Below are experts of layer 7 (counted from 0) of a mixture-of-experts language model. Rows are named router (the router's row for the expert) and show model dimensions 0-223. Each number is 500 + 50 x the weight over its row's rms, rounded and kept within 0 to 999. Numbers have three digits each.
After each expert's rows: a language model's description of what the expert responds to. This comes from a sample of Wikipedia text that the model never trained on.

# expert 50
router:529575517607525532414582499522513462447443527584366447485401539439504431578520470507521512453421432557522531515479431449608481467491526507531601496481469515519461540461508520544552484546498513433540510538516545480474528430561443446527454449575500553499541522524486496577531547475466391516546494570525463488638527495614505481542478507452462506511499475567568501534465477501436498531443426465594513485517491502490560604452428504490502492483474488497491543461513526575421518434593528419581556484524546496446580473576585502524597589436390487472475459516428450524460547497480475396516434539533502516586461461461471454404486521454546506549516574602468466506529533405432499617497
Description: Digit pieces in numbers: coordinate decimals, years, dates, scores and statistics in tables, such as 1948, 36, 33.24-52-8.

# expert 35
router:537498589538576534510502486499548559557399453531441505458430556396412435563486414474409507415522469641522458553541430473547429608528504561517544518479475528497523576531489527483575530509590561484506500525544534414554515466496489471453485383459500500488450459515531470506635523447448457487513455524527560489567499508530457511538502462519509470375508468567564567508494464506470454402475467496609506483505477450395505488488481571485586403467401447466454506542463452557430529461538467404560521494465530500432519377491511464529518494435495460450477533491522509375478555516609473508569542452484481533459484526500412499507491456450503438499450572543490453483535442590426438567551
Description: Commas and connectives that introduce an appended phrase or clause mid-sentence, such as as, where, but, while, including, like.

# expert 29
router:531478522518539518459558461565549530466435495547445523502404569489461409464561469474507552333410439503422539531505449508585485538551554472515548522489477427433574557499525427467527535493483423517537542439516519488588583403468481540549380521567442452563507476542564479508563550462519430431529454523497455500579604545538564482536471526523524497463432535547491609522550443533499509511587492506564470496541477451440542595541501485464501449518426550402513543604491557493436540456503488429561519448522557506443512425599480464554560573433487439508480500499578475480541599467490414411483480503521503508578481541441477551465501491432463494528479572501548437428478403446517430449577
Description: The preposition in and month names that open dates and years, as in died in 1888, married in June, Release date: September.

# expert 58
router:528484551559512555525518492544477537465453474550456470504506477539527548569490383509408466418535457507496445537491516502517404465508470552533486526518469436417558529450491598522506489481504480498510557439482526481596549425483490476541343452506507519553485490566485479494493532508474485504502534565603427569581548546563484416550550401501456553430460389535526591588582467511435514513410473484660504486587413559533497519532472524431522519465515538476518578488520478586452541440537485394478511490488532573500519442539515480624521512487483502532558533507495556483484506418576443449582501460488542525565443576502526495494534496517500376573460552615422464426461516496500488512360
Description: Equals signs in section headings like ===Career===, the infinitive or preposition to, and modals such as should, would.

# expert 51
router:609534511540557525452589455576515602457480519527475527485467521487511513554453444498420559481465461536589512544592488417546556539489525501538547501508459499481600556463478528563489488497584536507558600390529546472518537482452453461607353440573548504466543521601612506482503607505571457515607498585510550488520511488472552476574458456526528505528441491487504567431550530442449484518408482531493493447613439451463548612535549564489513477503442509444440541504545519593441543465607506544524594502457531578470590527520474469546489514411468495484523425492477464539493552539536482478456503556489570485527464531375433532430475461501520521527460551493468473507501411419450464478443
Description: Capitalized first pieces of split proper names of places and people, such as Gu, Par, Ken(sington), Pen(insula), Tur(ner).

# expert 31
router:574486518522561614421546530515486517472502493460407560511510517465456444560534468509508529448502483498545443555547457460606457484571543461458542534544498378438481554417421607611476524489544518450507572458526577426549520402462509439505454474510638507487528500512552536547526603535496457445582504484465508512545451542559518488535494412426507477450509533558504443512550449512443522474546499522531458477546379388525497488536502519571520454496461493474539497429453563517470521445544471448494511479453543592528584423525554477565534495479451482482432530507537525382440502522597524363518547544589537488547445504467409478438447495496545479487424490547404424486587419420531446493495
Description: Middle and final pieces of surnames and foreign place names, such as -berg, -mann, -kov, -ć, e.g. Brand-ret-h, Montgo-mer-y, Frankf-urt.

# expert 1
router:505428579581569543499494437640518526393438484550477477456523512421506446560528447451437473452412488600525502528503505478512463538500558485521544505590481466493512498437455534419452549415609487472535557433551547528559540472517505454567524459535474507478558409550568455580527564565469422548532461490603477505559575494483525468528550444481506433497412510529494535588552418521411477413541473575499404460503510524469600508453429507460527493535500535434491507452513493544364547446543454448510554517434525474430555405513552526530522529408472458507432517486481495455444549535604482476475451544587460480576523480459470492479473477504520427493410512570527453462515470547406392518429
Description: Periods that end sentences or sit inside decimals and dotted runs, plus some other punctuation and pieces inside names, e.g. "groups.", "11.45".

# expert 60
router:541528536545518556541520511553444511502473458549476503502475496474514468551452455467472544330542476586559465564487461539477459505489495440539520511535417443416513536472477466507434509402451437473449552461483577467573530425531443498613390398503489514533469448588531497515479552533457461582544491523475489552530525512537523486542516491507462519415495390540508577570531446479435530510482502483602504479570489493519528561484479535484523516520572570448516570460542477611433540413619463412512544520483493544477506454511500504624549578469453493541532556556485580442458501460534389478587529462510548514523455598483537502510544496486563430514404586549484372437505533413430455451395
Description: The word to before verbs, modals such as can, would, will, may, should, and connectives like and, that, for.

# expert 46
router:562578516579550558425556445484499526461518478515464403488486461492483460506441467470512521467513415558468543580514472453577547546570455483491469472521482436503604564464507561430547621538478523466471532451477576445520499459547494503482534515500544520538579535571530462491467538506517508544526508520568531538495525500494578459588436494396459467426493448512528512539559476459442442537499508581476523431528525404519542518454492573464459358467443475457559506502492536555480619446510517442586475521583552494530635419555563452527518504473393524494477502523530548460454543502524485426511557455468544448495406637449343479446506448480622455510470537597444421470470435469489460557484
Description: Word-final pieces of scientific names, genera and foreign names, such as -ma, -sa, -idae, -ius, -ona.

# expert 9
router:498441534606561538510556426617505508453464467532468492443535492445436422543452421372453536413423473553559438552492468478519421577534630495465563459568530497456470520465512549506437528442584526482450506486552504412574539470488498492560479414481475500491492466518526479608519562532464459531532426462489416492520502450524511430627533508497502495487492493607510502579566426481469477413569495507542447483537471522425521549484457472431551491462486549393502495578523475529410530412526514453541534539492531476455549450529545549536507553430449508514460536487508482457459560522510477508500433536599491501575464578467438469476472470525575444553443480625512438468446485511362401585450
Description: Sentence-final periods, decimal points inside numbers such as 5.4 and 2.25.10, and also apostrophes, colons, question and exclamation marks.

# expert 39
router:522495560511531540507523446593441482456404405511409469397531585479471485519563467446510497451515419475600477555389511540468500546520549574554559474571457415490379502442508533529436593507495460427399558531529452430523518463505490462525480410517516489542501519540557461594552570458458484570560456527492444488539544546525465489550525567540526477468476486538517554565592458469413437346511489495489457497574493532494489520488506528411530464526480486498473493490527517546442611462530450500531508611503605529521498474576467447531573517509432512521423504456459538478456484483461459410544512454538507495502403538424513539422586492537588440498484549515590460526409437496484491578388
Description: Nouns and word endings for media and abstract things, such as film, album, song, novel, poem, edition, often next to quoted titles.

# expert 43
router:499542515456548522564509418537537534429403423492405435417487536492494445537460452474509510433466517458541522546413469528548514545528534516552500555552461525505413501518532517534605575513521438443425577474540487471501542518535465422544465371504485479472457467562499426543478556431544482620491503613518466559542558552417467496496455531567497501541495504492520595452527505496379459437493401504478414445583403538531592482452480546396582448472423530499512541463549544506419561456481482457553534523505593610483528498602440497521587555496446453573458464509454556474456480484505470353490522429489503467477486509454492536461483484533632491468475549459467464488473434544461493559462
Description: Common nouns naming things or activities, usually after the, a or his, such as film, market, law, service, development, league.

# expert 3
router:521604466504608600541466523544470523470438511474311439410481485501514428578411504489542546456457478484548424557400487538508491593543498482573474502527498506478439464483469509478570534572459471489474561430496443505537527462500469433556454449530481491419403547598513417550503544545492481556479566517519506586550509476534497452523458464550439505491467484525510574522603500474394378522545402501518503434591486475479526566513546501439547404509458496446440448440516541535459564399491512482517597478526495528466512400473506492515585475502519398546463515533505523500509545476523501404507435531442458459515441476457465518409421462522546463580464606608439440518460480497517505519523
Description: Plural suffixes and plural nouns such as -s, -es, -ities, people, teams, plus closing parentheses and brackets ending list or table entries.

# expert 10
router:557533517561488512473613441522511563468458476503477452506466458479454440540487368561439520455486500519517437568557522434562529610534540502478507557557510532540530524511496458480552569489515462471479509435521547402548483476428497482542549534548483490465535515483473466556540560518493568501553510547522472517516588539534581401582478424439518408452511448529568502577555453548436441535513392570550534427559446503459450522534495509413505433458479547480526510491539514569391529455472417438497479503478599449413614476541607469590486429511512472544556490426565553473531564467480444472601439452499533602524393535472462559392537536479551408507459549599532428497510487444451462493488
Description: Single-letter endings, mostly vowels, of foreign place names, personal names and taxa, such as Alb-a, Rad-u, Hann-a.

# expert 34
router:543499539497583577416533414664540479466453492578508566532407602451519494481502512428458431469439462540564501520497472456532493531543529527550550554527452529499559554481531606437582496475568577503483558481547524478503605501500494443566461464570482531499466484486554391607481602543480407540477594541479463524519550555499467409523547507553445544466515487506561473567497455507431483480499415524557438467525488438545506555561491498518505492513454481468483535493483556643428598403540459431563534521541577593495594456457550521561579479428433465509441474484489500495457555516507452506549543482525501510505503587523466480502494528469468470481434538573489424513650477400467510527483
Description: Field labels and words in infobox-style lists after a dash or bullet, such as Born, Full name, Died, Coordinates, MPC.

# expert 45
router:530491531518577539458555428678468485386458481584503530444425577517481456507490518431526453472396468587565522516476432492540521566544526532552615538516523551530545566521533566453590530496532545500439524514508466470538549486509507457568442452534474501503456536512526389557456605497463492584450517462539401502489529534532524414570522515565360499410515527501551532546518489452450480509497395494542488507541482484506580601590495534520545476525484519526490533541531582583456558447545466414506523529543581617496610520466499459558519449462432455551487457546467555486458541488562486462560458488512515507537533597472515498466510545484457469484458535612488441523631464438463514558510
Description: Words and endings forming infobox and table field names before a colon or pipe, such as Location, Date, Box office, Weight class.

# expert 25
router:578575496600550524449622487502479500458459558511435473566458507422482427533477472494441523506486476618522440527556481410583489532544492508442477592529500494500473577417479539569497584428575472479541534505551555418552533349483449523516535505534541525469567473549519538591498577509471454488579510538492518527552492508485540448531491383543471477359459432546595532491540461552463438503541449520496469462503362461535463567480545528506516460448494458490470497604511532528462542424552437443488487552436548526518536472516543490528503517497503479494492483560474466434509475516522477485436449511548476479604381515488497571370596495538628438536467508559490466471498383467504519591489
Description: Vowel-ending syllables inside Asian, African, Slavic and Turkish names and places, e.g. Ur-du, Jed-da-h, Kralje-vo, Nguyễn Đìn-h.

# expert 61
router:545526479516491500492605464524502512510452496502526507434457469490491495573504445529429550464436417600519496550586470436549490484516524538543562484452506445485563552463462520535450567527564501456498524435548596439523533536483482445558428434531549557567473599505541424544501610511514458522514449562499483451548585503514538412600565408455429447420470414485495483523495456483447412489464509554533424446524486467546492597476492480439591532568429508521465585552530563515480550469544515468460487477464488572485666472497501526538482495412424521504487431479491513569443534481563437506537535534519554452470395594419531566484524409540565503533419511545507509422450373435423474459421
Description: Syllable pieces ending in i, such as ti, si, ci, ni, inside foreign names and words in sports tables and lists, e.g. Div-isi-ón, Gal-anti-s.

# expert 5
router:497480557502541482466517503549560532539494434534424488427448514443469497482507476445493539485383489521508451557501469450615428452599587487567574529503505444431483512401497481486480569496537481474527572481527498527566538413527470491554386450599549569489507513496534469460499539563501518510460493528502524457556487603476525472501506518567460475453534504470496614583525413527508509409507387552581458508575495414475510531501529493508606507481470512513457551495543509492425537491493485348579520523507524619478595418539487420612512562460490520515543446388478482432477550515484419475563486430596443516432520538542467425536585514453482431556472586533466478487463396563445456521461
Description: Prepositions opening time or place phrases, often sentence-initial or in sports tables, such as at the end, during, after, on top.

# expert 8
router:586554574583552592496524443585554600479500465518416530496414514411435426585503371443489573422385500504519457579525538404526477591511554484552458552510527445446544512565512530525449515532568492490513562517526500454594597395427493502575468464510460503504460504545499505508482533522516411508522470531562418549562492585542533497591519476470449508489423478548479555482572399437442515399515519556561458462496482459479528598480550527464536482550519530421506516517436468564439476483532504497519549495470514496385523416615457457587568557517465498492441483497537513489450464493492462504475430498480501501509393534415442539501461501479481484613482502553504460504530458506407440495589
Description: The prepositions of, in, at, from, within, de after a noun, especially in titles and place names, plus sentence-ending periods.

# expert 59
router:573518530649554535495497430640547545440484477549421498506493533491534483590550465490497553433448498539526524532536492482565475575596526543530575556487445486492428536467589542508453562494531462494492572473539530538549543531496474394534434461585544547559549547547542421609579582509520445572552578458532447481500622551417431537559561463429556523499532464568538473547550460485465550450514412474559511497549498476543509472598420597478536501503463505537471528460482553499411566475571533458571566414426579533452569406504488482536583469515488458479454473503431565444480500519547456421458546459585511526476506511454478530531444466482581486537418527577508474446511451498524482535479
Description: Nouns and word pieces for roles, classes and list labels in tables and biographies, such as director, president, Class, member, Pass-engers.

# expert 41
router:484560482515496564505486541585515483381386470556427508484477526448411503501533477446501546387493540548507532534432483545544426541521568548531559498470491444490446535553465468492639676505494399430460521496507486497504532463483483448536398400532479542470486418510563455467492542513540476578520541587529445472541507509439460514505491471553414465402471515551505514453568494471428430469483422481532421478593442518534543465551478530454553440473392547527493533459516581563469603421534501450500488496417506633516556419567531485505496456478491386490469482519442500468493560518577530420484528416529521523519426483452472555487497517478576425558475550557476400439499482497453499544490
Description: Noun suffixes and abstract nouns, frequently in section headings, such as Recogn-ition, Retire-ment, Racing career, development, production.

# expert 22
router:499498505513519521469536471578532541584477450485438499511481517476473443519553455449511541352384427478579442559530427392528501518548509552484554498538425413452506586449482526450466565542545531479520578474545538388609491462530483500525414476614514574466504511559542430548458523456531436560512526488482465476531528499536505475566518488534504443407518466479510579644519384528447512440469440479556536515650542460433531591552472539465564492420500605549431548511538486548465564432529505423568499419530548480472552460462516471520566518527405506564505516516471564469455520531498395431531446428532497439522443492507441508502545499457518480512429524582510459448510485489442419529493
Description: Pipe opening a new table row, and time or place prepositions starting phrases, such as On, until, during, From.

# expert 42
router:471477557584492508528611499588490485461488419567400401505547496461481467553457487446472486457524388475511467533456509477535417576555500570469518547461511460453425510476485489487512563563470413480572531503558541428505489395461406468510460520537470543485537445487576445514573544457565485535573542450487502527563561485603551421551398459420434462471484458600597480528529518502494388503545470528490504457539393490489499497538550495496509517495519485514516553488488511482475549447461457477552605592486537515495512418453551466556628534504516473552478512436494550382437514456531439408551418496536494550509466494460439400474453417542566381550501468615487437498566461527502472543462
Description: Common first names like John, James, David, and final pieces of surnames such as -in, -er, -e in name lists.

# expert 38
router:548535605444519553476531442516492532544415496544513427518510540488481460619418380443485513442462461678491443617561441441539539548548469541555550482485483492362471513478456466534552518496617535448478556535505479470568535450531518433513469379470505503530499507477526484460513533573524398575492470534547474502539501526489537491541490406527507482419484425603548476518545455464415442469529514518534451340578471483436533530492502490493562480507382450470504485486514457521473495505532452414518564475519528485504507363567447495519503487436487418542466448556487546454435562479510512475593536549503510546562471492492474562480418411444482478525521568521470456522531402515464508579491
Description: Commas, opening parentheses before dates or glosses, and the verbs is, was, are, were, been right after a subject noun.

# expert 33
router:509480565473507542405593481560551503519443520580510440522511497520546450535456424447518533439440437626564509590573444416587598507537454532516559525509516487443399500492443491486553532530554497392482557541515505454607503468536508470552430380544464564556550566545498432436545582579461416553528454513457457512469531486605507509524519440486547455486476392540553492599479500470434438468561466525610514493599470499523579575532532441482576444536410492496479562567547518516474500533548479435541524464522524559445577423528521484508530582481438425513526489531507537428462594502533528457498500576557474447548496531502492580505443475487453441502472501577531430436457420485468518493443
Description: Opening parentheses, minus signs, slashes, dashes and degree or dollar signs placed just before numbers, as in climate tables, (1905), (age 28).